From a checkpoint of a small mixture-of-experts model trained on Wikipedia.
Training: a variant of SOAP for the experts, 308M tokens.
Below are experts of layer 9 (counted from 0) of a mixture-of-experts language model. Rows are named router (the router's row for the expert), down (a neuron's output weights, with its number) and show model dimensions 0-127. Each number is 128 + 32 x the weight over its row's rms, rounded and kept within 0 to 255.
Before each expert's rows: "raises" lists some tokens whose logits its average output raises strongly, later layers aside; "comes before" lists some tokens at least twice as common just after its tokens as in all text. This comes from a sample of Wikipedia text that the model never trained on. Tokens count by the router's weight.

# expert 3
raises: "0", "1", "2", "6", "5", "8"
comes before: "0", " |", ".", "5", "7", "4"
router [154  97 102 131 145  98 142 137 147 171 134 115 139 126 149 190 193  89 100  97  72 167 110 172  77 119 129  78 116 131 106 142 153 150 123 173  97 101  72 167 104 118 163 125 125 148 101 121 160 135 137 119 144  78 177 152  93  88 111 125  97  71  86 138 113 149 153 135 125  95 144 181 133 213 136 116 184  80  80 158  67 127 122 141 205 109 115 116 110  95 144  98 137 125 104 154 116 116 129 141  45 176 165  95 122 174 121 107 125  93 154 151 165 133  94  96 111 119 100 142  90 149 192 162 142 124  90  62]
down17 [109 190  73 114 155 118 134 114 192 170 109 138 131 140 194 134 175 113 157 157 141  84 130 144 139 104 114 203  60 122 103 136 142 157 173  85 104 143 145 177  71  83 192 155  86 159 175 157 149 137 110 142 124 125 139 103 142  98 149  75 170 104 121 163 174 137 182 132 102  97  67 174 217 102 114 116  99 124 104 181 133  99 118 150 200 135 116 165 111 129 140 135 107 110 121 142 104 160 107  90 140 191 156 105  85 124 150 136  89  87 153 142 130 149 114 140 107 117  99 130 122 126 136 164 126 105 194 131]
down18 [135 162 109 160 139 146 183  99 106 114 130  89  58 122 133 122 105 121  85 129  93 120 152 188 134 199 146 140 165 207 147 113 179 117 121 128 178 116 136  84 172 120 139  83 143 147 156 152 129 165 153 151 144 118 102 117  59 127 120 130  64  98 165 134 106 176 110 122 156 120 160 119 140 118 107 175 143 113 131 143 112 184 119  77  61 103  94 131 167 123 121 165 204 103 172 104 141 142 133  95 129 175 120 116 132 215 151 164 146 122 167  54 123 122 131  93  90 132 130 164  70 180 118  81 157 131 148 135]
down19 [122 155  49 113 129 124 171 140 152  93 166 127 171 144  89 134 120  95 133 176 132 114 106 136 136 112 134 151 122 179  84 103 101 139 146  81 168  98 174 195 140 164  93 139 126  91  84 141 131  86 180 166 110 127 126 141 138 133 138  98 101 158 131 136  67  86 160 135 146 138 145 147 107 136 140  99 140 120 105  98  82  83 192 182  98 161 130  58 156 101  62 174 121 160 137 149 107 130 127 131  91 131 116 126 116  68 160 163 112 102  81 138 129 157 142 157 193 159 140 144 141  90 213 189 169 110 176  80]
down20 [169 111 156 131 114 147 165 161 164 152 183  71 162 183 154 115 118 141 170  84 131 102  93 142 115 117 115 149 134 116 109 144 110 109  92  93 155 156 124 125  80 185 131 131  65 127  93 100  77 130 111 141 133 181 154 149 134 139 152 110 154 111  91 172 153 200 187 150 134 115 186 136 163  51  72  61 112 127  81 148 102 115 162 150 120  67 123 141  87 124 130 120 114 124 144 161  92 103  94  85 175 108 127 115 112 134 130 209 138 121  96 127 169  71 136 116 106 139 146  57 162 162  85 118  96  80 109 117]
down21 [138 163 149 159 173  94 168 112  44 147 123  87 140 135 112 153 121  88 114 176 133 137 104 156 104  84 126 147 115 115 159 138  88 181  94 112  87 144 120 113 177  89 219  94 119 122 127 190  90 107 161 113 122 123 176 140 145 162 141 135 114 201 149 138 199 122  85 139 167 102 129  70 102 153 156 160 173 193 132 196  77 134 143  99 142 107 126  86 119 158 127  95 141  65 131  94 174 188 116 115 141 119 146 100 171 112 153 179 168 122 116 109 110 158 104 111 116 100 123 142 141 159 104  99  81 148 127  91]
down22 [113 128 102 117 119 120 149 144 156  93 131 197  98 126 122  94  68 166 101 113 105  94 135 156  98 124 142 172 161 129 103  90 121  85 204 143 108 112 146 119 149 137  61 112 137 182 110  68 149 119 128 153 137 145 117 150 142 138 117 104  86 152 183 143 100 113 152 115 186 155 151  97 215 113  77 130 131 175 107 151 186 164 112 121 125 139  89 195 142 188 117 177 167 130 115 147  81 160 149 127 169 200 179 153 159 123 113 140 100 160 186 132 101 120 139 140 141  69 120 139 133 145  38 143  92 138 138 123]
down23 [105  98 167 118 107 115 171  76 103 112 172 143  71 118 111 140 101 161 171 161 112  89 183 107 129 184  79 146 142 117 128 158 211 132 141 158 139 119 138 128  98 127  99 153 143 154  96 109 139 126 122 106 178  78 120 144  92 135 129  80 104 115 153 117 177 133 165 158  94 156 121 128 116  77 114 113 141  77 121  81 170  88 118 113  89  97 194 129 171 133 128  85 121 127 150 194 104  82 150 175 139  90  76 147 149 117 102 114 136 154 114 191 106 141 153 105  74 148 177 104 147 111 192 148  78 214 112  99]
down24 [ 91 178  99 117 188 125 171 136 206 141 127  71  83  80 174 110 155 106 188  97 103 137 127  89 191  96 107  70 129 135 133 115 113 132  66  98  93 108 120 110 127  95 136 195 127 144 186 162 167 171  90  85 159 140 115 113 185 188 182 157  87 151 182 160 129 106 164  92 130 142  84 102 131 140 140 101 155 145 111 122 149 152 137 133 138 116 176 148 138 106  93  92 141 100  77 118  88 129 135 116 115  95 123  74 172 157 121 104 178 140 134 138 111 169 130 126 161 154 123 157 155 134 126 182 148 163 132 188]
down25 [178 140  99 104 117 120 141 159 156 137 103 136 132 110 193  93 124 144 130 145 133 117  68 182 188 137 125 109 180 104 149 127 158 157  60 153 122 169 123 106 157  83 192 156 122 122 149 134 153  82 126 103 150 106 141  73 134 200 142 118 127 120 140 132 111 122 108 141 151  85  98  48 182  64 140 128 120  92 179 115 179 114 156 163 117 142  90 161 127 142 100 118 130 152 129 158 133 178 127 106 167 102 152 150 100 133 122 187 131 155 175 117 103 113  73 122 153 193 117 135  81 158  76 159 172 183 142 203]
down26 [143 132 142 158  91  84 106 178 163 113  96 149 112 140 105 145 160 173 146 138  93 186 123 121 171 142  81  96 169  80 158 139 137 135 151 150 103 103 110 135 133 112 108 182  51 146 160  96 114  85 143 127 164 103  79 119 116 170 140 112 117  99 117 144  54 110 165 114  99  93 195 152 136  97 180 116 187  19 146 200 170  98 159 130 174 105 150 105 143 127 126 121 173 132 133 136 103 124 110 136 104 170 124 111 145 146 152 184 113  72 132 140 109 120 109 162  85  98 104 148 130  85 136 130 210 147 137 105]
down27 [116 150 129 130  93  90 154 126 176 101 136 129 169  95 176 129 100  82 155  95 145 180 186 158 174 182 145 164 133 136 164  87 176  74  85 122 126 143 137 125 101 132 130 121 121 188 128 128 129 116 101 114 169 105 188 126  94 117 107 148  79 105 148 226  93 178 164 153 118  86  84 187 116 106 128 160 108 106 136  79 154 120  57 145  66 154 141 131  91 121 148 147 135 123 113 106 141 133 147 121 140  97 169 128 100 120 162 161 105 127 176  80 129 100  56  91 104 157  83 109  65 171 117 100  93 117  99 123]
down28 [150 128 134 116  79 120 138 101 121 177 100 174 143 125 156  84 111 120 136 111  86 173 177 142 174 138 168 123 102 128  47 103 121  99 118 139 146 179 113 145 178 122 148 158 151 149 123 173  93 203 122 128 124 130  77 185  84 138 116 147 174  59 147 179 140 141 128 104  69  98 124 115 126 168 174 123 155 127 133  95 117 115 104 135 100 205 110 133 135 103 108 177 112 125  96 146  74 107 155 139 170 165 155 109 129 136 143  83 135  98 137 165 114  93 136 155 152 238 134  56 149 136  93 105  70 144 126 138]
down29 [138 186 112 127  72  95 116 137  99 188 125 117 157 145 136 129 153 172 135  96 109 100 152 155 116 183 128 124  91 100 162 125 194 150 182  90  72  79 153 157 141 104  90 130 137 134 155 160 149  37 163 151 153 125 184  96 146 144  94 116 148 179  73 170 135 157 102 177 103  99 137 114 169 101 143 123 133 152  72 169 134 137 134 166 129 146 148 143 178 118 102  29 129 105 125 123 130 159 128 115 106 114 143 133 108 119 174 167  99 152 184 104 138 140  72 134  66 105 145  94 131  85 126 106 138 161  75 180]
down30 [123  87 113 107 159 146 155 119 157 135 112  74 118 182  68  82  85 116  98  53 110 130 107 101 147 145 176 147 111 151 112  86 155 146 154 162 153  97 110  78 130 107 168 170 165 139 160  89 134 115 135 129 101 125 154 111 143 155 106 195 165  56 202 129 164 171  62 101 129 162 112 121  99 109 112 177 190 144 116 117  82  90 143 126 176 134 102 125 129 145 207  91 164  88  86 141 129 133 124  90 150 136 182  66 134 151  76 145  97 112 106 170 137 128 135 110 106 124 114 119 117  86 148 121 102 142 152 193]
down31 [150 167 182 133 107 124 126 109 148 102 124  78 128 106 141 216 155  94 110 136 133 138 178 131 149 138 126 128  97  59 138  43 207 165 162 144  93 134  91 140 182 129 101  73 129 155  92 107 206 114 125 164  93 135 162  42 121 145 145 121 113 135 157 108 115 106  59  81 122 128 154 170 162 161 125 178 103 112 128 143 129 188 156 109 132 138 134 149 174 127 126 116 127 155 161 136 161 157 115 146 120 136  75 139  86 147 135 126 123 159 134 120 166  99 119  98 131  72  90 123 160 158  80 154 108 132  50 157]
down32 [101 133 128 147 127 120 169 102 134 119 122 141  87 133  85 137  68  74 155 103 107 160 181 111 108 196 166 171 101  89 115 164 186 108 203 119 137 108 148 126 112 177 104 122 106 140  88 101 147 147 146 106 139 109 172 113 131  95 118 112  93 126  92 130 175 137  94 181 170 214 194  98 146 142 160 133 147 192  46 147 169  84 104 179 136 175 126 126 145  91 129 143 150 141 151 126 179  89 151  83 157 129  71 163 141 150 181 122 143 168  95 147 115 115  99 140 100 106 159 113 170 133 145 128 149 110  72 136]
down33 [177 114 146  86 148 196 126 150 124 102 186 156 155 121 198 111 161 166 161 141 144 108 139 150 165 110 166 129 141  73 149 126 130 221 144  89 116 125 144 127 147 162  62 109 127  69 120 143 138  96 135 143 141 133  98 116 110  62 142 125 123 116  97 126 120  15  92  92 104 195 119 127  52  93 123 108 104 157 125 131 116 160 180 140 153 111 123 165 179 142 136  91 192 159 154 123 166 152 126 131 149 112 193  96 124 167 148 141 146 156 146 142 138 114 122 141  74 178 106 138 121 128 107 159 175 149 145 112]
down34 [ 88 120 138 143 173 122 158 106 149 142 132 122 147  91 110  75  78  56 186  64 146 124  22 140 130 123 124 150 135 157  94 158 131 122 139  99 127  62 104  74 130  98 131 127 160 135 141 173 116  82 101 131 136 129 165  79 124 167 108 121 181 171 128 146 162  68 158  91 153 153 183 120 104 141 124 152 159 123 125 141 129  88 155 113 155 133 127 126 131 218 108 142 126  75 144 105  61 119 124 141 120 128  99 136 139 163 172  91 102 119 121 125  91 125 124 177 113  89 132 141 179  99 226 109 168 129 165 147]
down35 [102  80 115 135 131 139  79 199 137 167 155 122 116 155 114  54 122 151 152 133 104 103 146 146 132 111 134 131 131  95 110 105 108 123 199 112 139 105 161  98 101 155  73  71 112  84 109  81 155 149 148 145 100 157 106 161 147 102 151 133  92 122  71 110 138 112 141 106 112 143 152 118  98 100 118 133 151 103  81  83 133  92 137 144 135  89 160 136  37 119 100  54  68 126 128 111  83 147 114 121 110 201 227 124 136 154 115 145 125  58  79 117 158 111 107 142 134 113 164  91 127 110 182 148 151 159 182  83]
down36 [112  94 133 132 146 111 163 154  97  84 111 128 146 112 112 128  93 138 105 146  81  83 154 151 154 150 155 134 161 116 171  92 155 130 109 141 147 117  93  94 157 127 116  96 100  95 134 140 115  65 240 122  77 106 147 152 157 111 107  85 147 217 177 121 100 146  86  41 108 132 122 168 117 147 142 119 140 145 113  80 125 122  97 146 101  94 154  84 138  79  90 153 176 179 131 197 114 140 109 122 149 141 153 128 139  81 148 121 133  65 125 184 103  85 130 105 101 110 113  54  91 158 140  97 155  85 122 172]
down37 [144 126 112 107  90  96 106 120 129 122  97 124 122 126 169  75 150 154 170 148 101 121 129  95 134 125 129 132 150 111 138 171 172 119 101 192 154 100 182 111 136 218 165 132 125 144 136 170 144 148 212  92  86 167 173 132 110 103 114  71 114 118 139 125  69 128 147  99  76  97 146 109 123  97 102 151 181  86  88 138 151 114 162  49  99 147 136 148 136 157 127  93  92 137  79 144 110 137 143 186 157 140 115 137 155 140  82 176 138  92 147 126 151 199 134 202 166 127 212 124 166 109 163 131 128 135 106 176]
down38 [ 77 180 190 141 120 154 166 185 132 134  96 106 117 113  79  84 126 130 168 128 106 131 108 113 104 151  68 191 105  72 163 122  95 121 118 131 109  76  84  80 132 175  92 135  74  83  95 139 138 151 126 137  90  76  95 166 124 212  84 163  98  95 115 166 126 121 115 101 146 168 160 168 156 122  74 133 112 124  75 126 199 108 144 147 118  71 125 153 143  47 144  75 122 110 134 117 129 118  75 145  74 121  97 130 121  85 101 147 130 134 113 163 143 160 142 153 129 132 110  75 141 128 123  90 109 149 118 175]
down39 [108 120 175  94 115 149 114 137 191  79 110 132  67 130 182 146 189 160 143 100 109 138 125  98 131 100 170 118 235  96 164 160 110 115 127 110 194 131 111 132 124 130 141 158  94 115 144  32  81 104 160 161 122 146 125 150 111  94 121 124 133  44 137  78 116 157 126 134 145  97 120 123 148 117  95 101 148 165  99 107  81  58 131 149 156  83 137  90 123 137 144  63 100 116 108 135 164  88 136 144  66 155 136 153 142 164 106 154 156  89 117 118 141  71  70  79  89 101 103 119 114 160 145 140 132 134 102 135]
down40 [153 134 160 126 152  88 144  89 109 152 127 121 112 134 125 102 139 166 182 124 134  87 118 145 124 151 103 147 131 107 135 148 119 128 177  77  95 145 131 124 149  66 132 131 122 149 158 145 110 150  93 179  91 136 156 150 143 151 135 135 151 139  71 101 167 183 184 206  77  97  96 116 142 102 128 115 154  98 103 186 208 133 161 107 121 115 155 106  89  88  88 150  92 108 121 101  95 152  94 172  89  93 160 107  79 167 137 131 140 155 217  77  72 123 131 145 163  78 115 126 167 186 136 168 117 110 198 186]
down41 [148  48 139 124 160 129 102  65 193 115 178 149  90 126 119 110 142 143 153 172 126 109 111 142 151 161 132  67 111  85 110  89 220 102 144 173  66  85 135 114 152 124 124 163 171 108 143 138 115 117 112 132 112 119 164  88  91 169 167 150 168  99 110  71 115 175 123 124  70 155 127 182  96 162 153 140 189 116 105 174 134 107 101  89 107 137  90  95  70 145 179 105 113 130 141 114 129 141 149 144 118 140 113 219  78 100 129 111 135 148 176 141 150 147 153 114 109 155  76 155  94 129  93 154 105 154 152 149]
down42 [215 135 176 134 116 188 133 112 151 157 148 187 145  55 109 175 140 134 158 130 139 174 132 146  82 213 118 139 159  73 118 158 133 151 109 110 127 132  86  74 124 158 123 119 124 177 104 141 124  95 117 128 115 100 126 103  77 144 117 128 108 109 150 194 124 144 133 206 102 159 127  80 168  71  83 153 182 110 103 159 103 101 114 117 100 154 151 125 178 121 128 135  98 163 114 160  97 142 122 141 144 123 170 127 114  99 131 176  80 143 137 119 111 100 119 114 107 142 131  50 147  53 101 163 180 144 177 101]
down43 [171 118 187  83 100 195 129  74 164 121 120 101 127 149 117 152 116 103 130 128 110  96 116 186 107 115 130 137 108 128 124  99 170 178  68 119 107 188 128 158  95 114  95  81 149 143  98 169 133 140 101 173 135 134 170 138 149 147 139 114  87 140 114 105 161 138 130 137 188  50 137 102 199 141 140 144  99 129 167 206 136 141  86 121 125 122 150 128 137 158 141 115 129 198 139 169 122 190 149 131 211 174 120 120 175 109 126 103 149 112 186 117 165 188 110 148  99 146 168 116 127 182  84 112 106 113  94 177]
down44 [162 165  87  68 157  91 177 164 127 161 105  88 150 137 121 115 136 151 194  88 133 121  79  38 181  86 134 202 126  78 113 135  99 167 138  83 190 150 157 149 112  94 150  94 123 117 101 142 140 109 135 156 153 160 117 175 171 124 148 184 104 109 139 159 140 162 137 120  76 102 125 132 121  96 162 147 146 111 139  86 110 187 204 154 167 129 130 123 114 100 125 129 143 142  74 138 117 119 124 114 145 148  90 124 148 118 174 163 101 165 119 135 125  76 130 142 164 176 127  61 115  88 167  68 127 165 122 174]
down45 [121  61 122 129 179 150 128 112 186 146  67 102  78 131 181 152  97 138 109  91 129 176  64 123 155 158 165 106 126 112 103 104 172  91 127 173 118 136 120 126 135 165 176 109 107 208 144  91 111 147 133 129 126  60 185  70 129 143  95  90 153 129 184 108 155 164 126  89 110 156 169 125 147 125 116 163 154 148 130  97 138 111  77  55  76 136 116 133  68 132 172 128 159 154 101 130 116 113 157 191 133 134  89 123 166 179  70 137 103 128 139 156 107  96 137 102 140 148  96 164  74  88 103 112 131 151 150 163]
down46 [168 122 157 154 125 117 120  83 139 115 111  88 164  67 110 116 155 107 131 116 170 162 145 208 136 134  75 163 101 117 168 100 161 109 163 113  94 109 169 131 184 137 132 130 156 105  93 157 132 162 106 102 153 130 148 136 132 107 127 132  95 149 183 173 122 111 147  82 114  82 119 136 145 157 135 130 127 147  19 177 140 135 148 128 179  81 183 121  89  44 114 124 171 166 121 122  84 116 124 114  68 171 118 158  80  88 143  89 111  91 133 121 138  83 120 143 114 108 164 141 127  42 137 191  87 130 154 154]
down47 [162 142 104 174 123 130 131 116 199 132 193 112 145 154 121 150  80 105 120 161 121 131 147 127 129 123 173 110 150 103 135 158 142 151 102 122 141 115 107 122 102 201 156 163 146 164 118  86  79 102 154  97 126 124  96 152  51 121 101 158  80 166 144 162 197 192 140 117 149 115 133 205 198 128  61 152 112 189 162 111 111 115  96 155 118 110 100 139 116 145 134 121 197 169 105 107 130 111 124  63 121 131 164 128 107  83  88 122  85  79  59 141 141 124 107  86 140  92 152 123 103 135 111 177 164 127  72 117]
down48 [ 93 103 185 106 124 110 180  92 165 110 160 178 120 132 123 131 119 143 109 117  61 117 177  93  66 145 162  91 144 119 111 151 157  58 158 140  41 124 174 169 194 144  94 130 102 100 190  81 161 129 143 147  79 135 173  73 140  80  98 115 143 104 152 105 127 159 131 177 171 145 136 103 106 152 146  94 147 112 101 131  99 134 131 131 167 158 123 103 126 120 163 161 129 109 137 103 149  92 125 159 166 188 110  79 144 106 130 110 135 122 147 181 114 148 119  66 149 184 141  80 129 117  41 105 141 117  94 144]
down49 [141 112 100 158 128 110  97 196 115 148 109  64 115 110 128 107  77 125 172  92 121 141  92 128  72 114 127  71  77  89 146 125 119 131 215 118 129 175 107 110  74 100 125  87 178 125 145 110 137 129 177 129 129 100 119 153 117 138 111 118 181 122  93 198 120 142 167 126 141 121 149 159 146  97 129 151 155 127 133 119 134 145 148 112 121 175  84 135 140  96 132  92  85 200 146 114  76 132 226  69 151 109 177 116  68 149 127 203 129 173 146 103 105 108  80 158  74 137 169 150  99 133  98  91 130 122 113 124]
down50 [100  79 127 137 118 100 142 164 170 164  95 114 113  85 115  74  72 105 105 122 134 146 137 144 171 130 127 112 135 123 127  52 129 131 113 169 131 142 122  78 135 151 147 141  90  83  36 158 182 117 200 127 153 139 174 162  99 104  89  74 139 119  98  98 135 142 158  69 120  97 135 177 150 113 170 128 114 124  92 106 144 107 104 165 117 133 105 153 137 161  82 129  96 123 178 189 130 117 175 128 126 147 143  83  79 196 128 139 107 120 119 220  90 119  92 167 155 170 119  92 107 122 168 102 172  77 153 133]
down51 [187 107 175 140  86 134 116 128 126 104 125 104 115  57 102 137 141 106 164 160 109 155  69  92  81  95 161 122  79  99 152 117 118 103 125 143  84 101 132  87 110 113 174  63 172  62  93 125 115  99 144  97 158  76 151 123 138  55 176  86 130 129  67 120 144 105 184  87 146 125 145 118  94 126 126 115 137 164 125 187 135 127  79 134 180 141  98 104 145 103 165 137 174 125 127  67 175 155 130 138  19 156 133 164 154 157 134 123 144  99 121 108  92 173 152 111  98 106 158 154 113 140 177  96 135 142 119 143]
down52 [150 104  87 118 128 132 151 150  99  69 206 163  89 101 107 122 152 144 100  79 118 163  92 130  81 166  99 183 175 142 156 145 176 146 198 141  97 154 103 129  57 101  99  90  89 153 131 175 143 146 119 166  82 146 127 210 107 104 159 103 143 153 140 177 132 123 120 116 129  91 110 106  86 121 131  99 115  99 122 146 112 102 131  98  78 112 137 101 141 117 139 150 169 133 113 175  94 137  88 152  45 123 146 146 161 158 132 180 133 119 142  60 122 137  97 153  67 149 196 117 149 153 195 107 120 143  93 131]
down53 [124 209 150 128 144 147 132 119 138 138 126 145 239 106  96  75 141 130 166 103 101 129 185 152 170  82 162  72 131 148 131 141 105 119 100  95  83 105 118 125 150 142  89  74 109 151 138 125 105 155 175 187  99 184  85  90 205 103 115 120 149 131  52 140 123 100 110 110 122 133 115 156 106  96 122 135 111 104 170 135 135 191 147 135 134 138 177 155 168  88 108  97 144 138  47 134 163 193  90 165 144 108 147 143 107 131 180 143 139 124 116 107 128 138 111  96 150  66 139 138 151  92 161 115 172  95 117 111]
down54 [180  77 119  94 179 149 156  44 174  58 185 109 102 160 185  68 172 181 129 100 116 145  76  79  43  94 142  86 111 112 144  72 124  85 115 129 168 140 127 105 142 163 142 149 140 124 126  75  86 110 124  95 122 153 129 182 138 157 147 130  96 121 148 115 157 155 142  84  49 183 136 121 139 125 156 130 113 158 109  99 159  97 148 100 140 102 139 137 130 172 130 138 194  56 115 119 141 132 152 171  81 139 145 137 162 119 114  96 125  85 122  97 129 123 148 146  98 126 151 114  95 135  76 121 134 157 140 130]
down55 [ 59  95 154 139 163 132 113 110 106 105 129 123  90 195 128  85 135  40 103 170  98 147 118 109 137 181 102 159 100 127 131 120  91 131 178 186 142 173  87 141 103 115  98 184 121  92 124 141 113 113  56 114 102 104 141 101 153 135 188  94 136 151 110 111 107 146 132 156 124 145  98 132 125  95 136 124 138  90 143 131 148 106  79 135 110 164 214 164 134 101 129 165 105 106  78 136 126 176 125 139 109  61 117  82 123  99 172 135 165 123 110 138 111 102 157 108 191 148 119 121 119 138 134 137 248  78 108 154]
down56 [130 125  93 114 163 137  93  84 160 104 144  92 127 116 142 151 139 123 124 129 139 120 112  95  66  98  63  74 137  97  76 162 132 104  72  89  79 131 105 148 103 105 105 104 151 172 110 150 124 132 114 118 131 101 126  96 144 110 169  66 108 105 120 114 133 122  70 147 129 160 209 182 121 156 198 149  61 117 205 159 114 142 197 106 162 145 105  77 144  88 139 131 105 108 145 131 155  84 137 139  91 158 173 124 122 131 150  87 128 101 193 134 147 192 119 125 199 154 140 181 147  95  84 134 130 146  73 128]
down57 [128 155 111 113 143 159 242 165 132 213  74 100  96 102 129 138 154 139 133 145 134 128  97 131 129 140 104 150 132  76 132 185 130 149  85 109 108 172 139 119 116  96 101 131 151 129 147 134  42  87 106 167 111  72  97 143 163 111 119 135  72 202 179  96  82  71 148  94  51  96 139 113  98 106 162 116 113  99 164 127 121 116 123 136 113 119 171  88 127 138  99 122 149 128 105 105  97 159 140 135 148 146 105  63  93 143 128  68 106 152 110 131 150 106 148 181  93 104 176 128 180 145 121 104  83 144 113 143]
down58 [129 130 105  46 133 119 128 125  60 144 180 117 111 148 111 141  85  90 152 175 182  85 118 116  81 126 140  88 103  88  76  91 140 123 151 119 139 156 128  82 216 146 113  71 146 153 134 121 115 139 172  98 119 165 146 124 134 160 101  70  91  97  91 106 105 147  85 106 106 129  96 124  97  93 121 134 103 146 108 127 152 105 112 170  80 148 103  53  82 201  96 136 133 166 137 118 115 179 169  91 149 107 129 143  92 106 146 172 152 126  97 109 113 111 111 109 116 166  97 119 180 113  66 148 143 145 138 217]
down59 [111 131  93 135 189 149 148 114 104  66  99 157 172 109  98 126  73 155 110 221 159 131 140  81 110 147  89 124  88 163 127 137 158 104 112 124 123  94 154 155 118 109 185 135 114 167 130 198 178 142 125 134 120 128 118 111 112 131 114 136 191 108 115 161 202  99 143 142 106 115  90 174 186  98 133 150 102 122 122 110 100  66 192 120 104 158 103 201 126 133 121 121 123 113 137  98 148 103 183 128 176 182 142 125 129 122 171  56  92 123 111  88 145 102 126  82 162  79  74 128  65 143 109 121 168 124 127 144]
down60 [136 145 172 146 162 167 143 158  90  84 165 157  50 119  66 143 132 194 107  94 138 160 194 128 127 149 120 163 213 152  81 182  83 167 159  76 139  98 109 135 106 185 139 140  83  86 122 121 160 108 149 150 147 104 126 154 143 157 140 141 129 102 161 124  75  96 127 112 137 150  92  64 130  59 151  83 129 136 161 137 127 112 130 118 124  52 135 126 132  53 125 151 112 105 119  97 174 141 112 128 123 135 128 167 158 126 165 154 129  87 157  80  84 171 128 175  87 165  85 146  99 139 149 125  98 116 158 131]
down61 [104 132 166 109  67 116 160 129 117 103 168 109 155 161 191 104 121 110 172 114 153  99 210 144 203 102 164 134  83 140  95 144 117 130 127 124 168 115 130 132 112 163  78 133  87 135 122 170 131 140 193 118 190 198 157 126 145 172 160  72 107 103 128  76 112 114  86 135 142  96 103 121 136 188  93 120 151 114  99 133  98 142 182 177 139 112 122 161 174 120 141  79 197 170 174 122 146 145 130 133 120 168 157 143 109  98 112 140  75 175 119 110 179 112 142  85  90  79  94  90 129 151  91 156  98 101 106 145]
down62 [127 163 134  66 174  69 137  77 172 107 151 175 120 122 162 117 107 149 113 119 186 112 143 125 159 102  83 124 119 159 130 122 114 119 150  92 132 100 164 151 131 114  72  71 150 146 134 133 126 119  92 147 136 108 132 119 170 147 142 129 108 127 161 142  78  96  87 131  33 159 137 109 162  67  97 103 125 119 150 191 121 119 127 137 118 156  96 100 130 117 110 177 155 157 169 132 146 128 112 104 173 108 163 171 122  95 138  65 211 100 177 111 224  57 121 134 107 131 112 146 153  91 100 148  94 162  76 169]
down63 [141 127 188 168 110  82 160 110 172 105  51 149 155 108 165 126  88 152 179 189 153  85 134 141  88 126 149 168  84 140 157  92 146  87 142 150 150 192 108  92 215 142 127 105 150 161 163  96 133 146 118 145  65 106 151 151 111 101 147  98 179 138 159  93 178 137 125 134 186 175 176  98 121  85 101 132 110 164 148 132 129 133  90 120 142 125 120 112 142 137 161 153 123 111 146  74 162 111 118 122 193 117  88 137 150  62 123 104 117 138  92 127  69 153 158 109 176 137  72 112 117 138 119 131 120 207 104 103]
down64 [139 160 116 166 128 142  99 112  54  65 126  84 115 108 134 106 134 179 145 126 111  77  95 137 157 125 116 113 180 131  62 192  80 150 126 107 124  90 151  96 126 131 130 109 180 106 136 165 104 141 141 166 111 115  97 115 129 170 204  59  82 119 152 160 133  75 119 110 164 114 137 160 116 190  95 124 106 156 178 166  95  39 148 142  84  92  94 143 171 165 143 154 136 121 125 118 133 153 127 141  91  59  60 171 147 125 115 138 135 134 132  97 151 171 155 139 158 137 146  60 130 153 169 145  95  91 132 145]
down65 [138 190 127 209 170 115 182 182 125 165 137 178 151 146  87  83 146 153  79 158 101 173 187 163 135 119 116 102  85 169 124 137 121 149 126 140 111  72 164 124 102 132 127 119  79  32 157 123 113 143 153 135 156 127 137 105 147 145 136 128 140 140 154 155  93 120 136 125 115 115 101 134 152 141 116  98 151 121 150 180 126 106 157 191 181  88 139 104 159  61 141 144 148 119 164 107 161 117 121 164 174 138  87 102 125 158 121  72 141 150  84  63 168 108 157 193  90 172 188 112 155 110 134 132  99  96 167  97]
down66 [154 111  91 211 141 114  69 148 124 168  88 120 121 102 116 100 151 132  99 118 114 136 127 124 138 124  63 109 111  93 105 105  99 125 168 150 102 100 138 121 123 116 164 184  98 126 136 131 163 106 127 165 157  96 125 107  73  78 141 215  99 142 141 163  91 157 148 149 110 106 160 147 184 120  75 119 138  58 109 126 137 128 138 144 124 112 170 120 161  57 116  59  83 155 116 157 138 103  68 127 178 159  78 138 141 117 122  90 172 118 168 203 120 163 134 144 113 145  81 102 133 126 183 119  78 201 158 110]
down67 [183 143 105 127  87 102 130 108 101 137 157 146 119 127 110 147 162 153 169 116 106  96 143 129 202 148 134 119 132 137 128 154 111 109 122  76  83 127 127 131  85 159 126 166 132  88 149 127 126  70 169 140 147  64 141 112 142 122 105  90  98  96 107  46 164 136  57 116 144 113 150 110 193 135 124 116 138 176 130 184 176 147 173 142 152  94 122  85 135 200 115 102 147 107 110  97 158 177 169 110 174 133 130  85 175 169 161 129  97 188 174 160 105 191  77 131 120 129 210 182 124 141 118 105 124 108 171 135]
down68 [ 65 107 103  46 171  88 148  76 108 102 123  68  92 140 140 128 106 171 160 116 160 132 109  80  88  80 143 156  68 120 133 133 122 127 186  91  86 159 104  92 166 162 150 104 167 203 125  92 113 148 127 100  90 134 182 149 103 139 149 101 129 140 120 170 118 130  83  93 129 130 120 118  92 141 158 130 131 111 163 110  85  85 111 148 135 102 188  93 139 142 124 148 110 141 127  73  81 149  80 155 140 145 128 122 148 145 195 171 139 134 131  73 149 181  96 206 146 156 148 181 109 135 155 187 113 154 113 137]
down69 [111 104 139 145 202 135 130  94 108 103 154 138  87  77 105 160  94 142  60 100 151 144 158 117  90 133 153 165 128 114  95  84 114 117 163  80  81 174 150  94 128 128 141 125 154 121 124 132 104  61 103 122 103 168 128 106  83 193 141 149 162 179 156 119 162 181 138 156 143  75 120 164 105 142 142 134 139 157  71 130 163 161 137  91 117 120 149 148 155 111 107 172 139 115 161 144 165 190 114 155 127 104  88 121  81 119 145 131 149  54 177  72 140 109 116 166  90 100  71 115 105 110  83  64  53 164 163 135]
down70 [155 118 172 125  95 165  95 154 168 134 131 124 160  99 145 114  83 148 105 104 126 126 234 171 165  84 150 108 120 167 129 125 148 117 154 193  90 135 135 132 101  99  99 133  84 154 165 108 138 163 140  96  75 107 120 174 140  27 151 222 136  92 142 147 109 111 104 166 104 101  99 129 147  92  81  67  98  52 106 166 149 185 122 117 139 137 112 122  57 127 129 126 137 173  78 116 125 133 127 161 110 120 137 124 118 161 126  69 122 129  95 146 119 119 126  52 152 115 165 119 104 155 129 118  86 125 114 128]
down71 [120 156 147 116 137 163 171 168 129 133 121  92 143 147 165  88 108 166  66 114 170 188 137  92 117 143 136 169 122 123 163 176 130  88 152 137 148 100 120 130  83 124 118 138 125 216 125 101 134 105 112  22 155 131 152 170 151 157 139 149  76  90  98  86 137  88 101 151 184 117  48  99 150 107 214 145 154 149 116 127 136 133  74 120 151 120 156 135  82  92 172  96 179 145 139  50 108 115 192 156 124 137 145 168  89 114 168 121 118 124 118 147  94 148  89 114 142 102 106 121 109 124  95  90 154 113 137 109]